{
  "d_model": 448,
  "n_experts": 32,
  "experts_per_token": 3,
  "d_shared_expert": 0,
  "activation": "squared_relu",
  "moe_layers": [0, 1, 2, 3, 4, 5, 6, 7, 8, 9, 10, 11, 12],
  "normalize_top_k": true,
  "balance_loss": 0.000203,
  "balance_bias": true,
  "vocab_size": 8397,
  "norm": "rmsnorm",
  "norm_eps": 1e-05,
  "tie_embeddings": false,
  "lr": 0.00178
}
Below are experts of layer 6 (counted from 0) of a mixture-of-experts language model. Rows are named router (the router's row for the expert), down (a neuron's output weights, with its number) and show model dimensions 112-223. Each number is 128 + 32 x the weight over its row's rms, rounded and kept within 0 to 255. Numbers have three digits each.
After each expert's rows: "comes before" lists some tokens at least twice as common just after its tokens as in all text. This comes from a sample of Wikipedia text that the model never trained on. Tokens count by the router's weight.

# expert 23
router:206124133159135142142164129141103143145109105082162127085201166157180177154145096109119145085069105166139076068090089141095119156110143176132116135127163072115155168133121179147150167224124158121176121168156109146130124081118116130180117131185160119102111044143176112108106133161139104043107088113091130124098147154182143146134131114123
down0:166095152174132124151140059120140152132128131114090147167131138115109120176130083120145092118139124129102111102138141064091159123121171117136163101179088128145143124135140098113209138095179124151132100142128123171078133116088121167137181140142124079121138097149126131134109161106122086127153114125121118104119126133159125162126048155048
comes before: " |", ";", "4", "6", "5", "8"

# expert 10
router:093112114129144085206132140146145090205178137107163129099153125090110114168114158079123103113162191093158089114160133111124171079119133133124164068116110158144143113112183172106152112109122090115146109180121202104123092167127141113112113116103090129168146069119118079089112162100107117162119129108167096168206113120063078121192099067153
down0:194195133152154121161136187073179134099090178122121150138145145066123123137128164153131126175104085149198163108155221100158155105145094150166120146102154138126065161119147215111139104139077132147086121140173131152042162125173105124131161106141153120126141132177144165091142141192082195124093125098156137134144125182102123124133110119098
comes before: "-", " ", "|", "\n", " 0", " 1"

# expert 16
router:146156077123172141154138123114144160163175179156146120120122140115126126156113206158147133131121090175139101119160158091140096127156132152155106155193132094149060107111120134094180136131119063070116115172116134136098091075123135057112092109144095099137110095124136125105129111153109186163123137031111135156139091093095110135143135165078
down0:164143143137086137168104150151098119147091122170147139205094132156093133072120065119092101154109106108121178151101082092156093183143112127093077073152096173101168138160149143147069091110096119145064140139124139136068129147107078167145166122152128149093129118127132096181102114106075138176143129126210148100085159104156139079120150151111
comes before: " the", " a", " his", " their", " its", " an"

# expert 4
router:133039133109114152121083177185085127145170125163122056082144108173114147139147132115141110110134129097123049123152153115178104163127178121112199121107142154146083077132165123126164116151127157106141154123121146048171123112124120130198045146172206169118121104191121063162113083145134127160153162072125145104150113160085152128153172082136
down0:135162107140126120106087083144176140108180115138159147106063120092097154086094135087111111116118090183094110094132156142187147131101129086123129107103146115105171140107112178110177136144081106136103161115133112138125126112126114144120150088100133093137109193094117187130082098127112069150085221081105155069137061139135170129122149095100
comes before: "\n", "-", "|", "The", "In", "="

# expert 28
router:187116161144116153133091159118107169138130125075101131104166131169139098075129116132084100083114139096081083104155125128138055139162122119183138159135157115118135079141066151119119145144158147145103132158132114189153120113106092084149099144128125116130139142167136078127134064163159161111206069136127164137110109064075081119097168190130
down0:088145093159151147165127084076176131097154067130118154155179144149106090115088094186146117138156184106051149171090151222128153102129117106163108137089146131139188126145169126152160102154158111152143160172144180112128108116095106149140074138144119134156095152108087164067107145120132075093142121077124138074112132181108166137106107143152
comes before: " the", " by", " a", " to", " in", " as"

# expert 20
router:151116126103192169164081130052023097150168189057140109105118107161190139133132044155129138065061157108171080092093108095123128100123187225129140146101144151093140060133115162068130169176108133131160125121112194090136169100137131139128067093107148127079125104177148161095132102107112079096158118137149090104079169136110150139141133101126
down0:125132123080075145137119071125119112101169113134105142141149141195113091164109126060110132164162112139095096140111118142152098091117127100165137123092165096107097150119141183119139162142152133131099086127102123143142093107112159183166098192148155185085078074067131108148164163106145076124108150149132134069144137098131109157194117081128
comes before: " |", ",", ".", " in", ")", " was"

# expert 0
router:192104097086179141161082131149100110175156158032081082100074113149144177100192069125112121106043135079201029096114131083166133142113160157147138129123138134095157080126098156119148166166090199116145089174120195160147186099152116149106067120121125119083097090158149163106135143123074080037129124128103097131140161132152100182130124130133
down0:105074092136116072180091118143169113117143109137074139057161116134102106110155068127122100163092082164102152203158132103158074115099143106105098174157159140154083108129145132090135110151133156148090057115167088156143085102160149123092178103094115138101140103117107154141163144146129105104182093124081115115111132150131171125078120168194
comes before: " of", " and", " in", ".", ",", " was"

# expert 27
router:149138148117150157162127137139121107152093159041183155073119131111091096134093134117119114103187179174085144139145114116143062095066134153083122102159109096159133147147149125093159144091115101139157170131111164118127077177095103110118140138116110136122115105146143137129108189088104087104124066129122131176085176081144105025149189103135
down0:106130149163100053149123118149167181085115150088186121106120132159129072135149179117142104149168126152088138076127059171123127111144111083153141113185094062129103058119086137115140176093152093161121178171171101114155145156073131126160148117123098050112133092140143096197126145231108090150154104148138141082092069138113133102063113157114
comes before: "\n", " ", " 0", " 1", " 2", " 3"

# expert 26
router:145100117147129167100121119113108106130067150089154104129063115083122156131107160079134144130159156090171116124087144128131159187152150150164168136142157184115169132149151130136130144125160137094102135145161136108082183146152125092099144121173162114089127150179088130129127174139079174089131206097120167117114172098133138160112199195208
down0:135134153082059134159195120074110121141133147107114218194163097116192102106066119126154147127107112083135073152102125136156114164152148153138158049108092113108104148124068143124128178167163087122152132134203098102147126096163121108145138150146101176143137172131098080157135097102131122147174112140187067180054134123176113141112101126120
comes before: " of", " in", " and", ":", ".", "s"

# expert 21
router:206088091141164097079176143133112111140132137160183122135111139123134160083034124174096094143108110133151080155062140116145070223099172131145088082150159157126235088108140153110116106101100127113147161095078164137125161095097049070139116145133150082178114145111123163139117102125133118162138178144122118101103119135112179168109143127102
down0:123185134081153123144084150181188149117147127091094158131119104152156086211099150073162091112079124081067141155121110129166126155125194114084116176118109124161136099129102115211098172154138127149126114157162224113121111146176104157137083114062151107163141147100087124066124087162082139141084107145088094108110128162153162161129165137165
comes before: " a", " the", " be", " an", " been", " not"

# expert 1
router:135086109045125170138175147187143134069111122080110112124127144141172225108146094106106114111163176149132126123103159099127158116102127158142076057100151212105099118106116166124113118106104136091090119167113168129122060151144152151175120135113117096117136167095131155110088106123106120110151049176097160165122171127189146146133133135135
down0:129136105161141160067148124144134158143067057125184113122148125100097125218101161115128130103155122163136101090150077134149137121097201114164130108177096091107148167118198053151176145074152145138205155120138067076202134144165168219121105150124092132132115076135129113135159151157125142120119125158184120157125105188099167151058144125076
comes before: "\n", " The", " He", " In", " It", " This"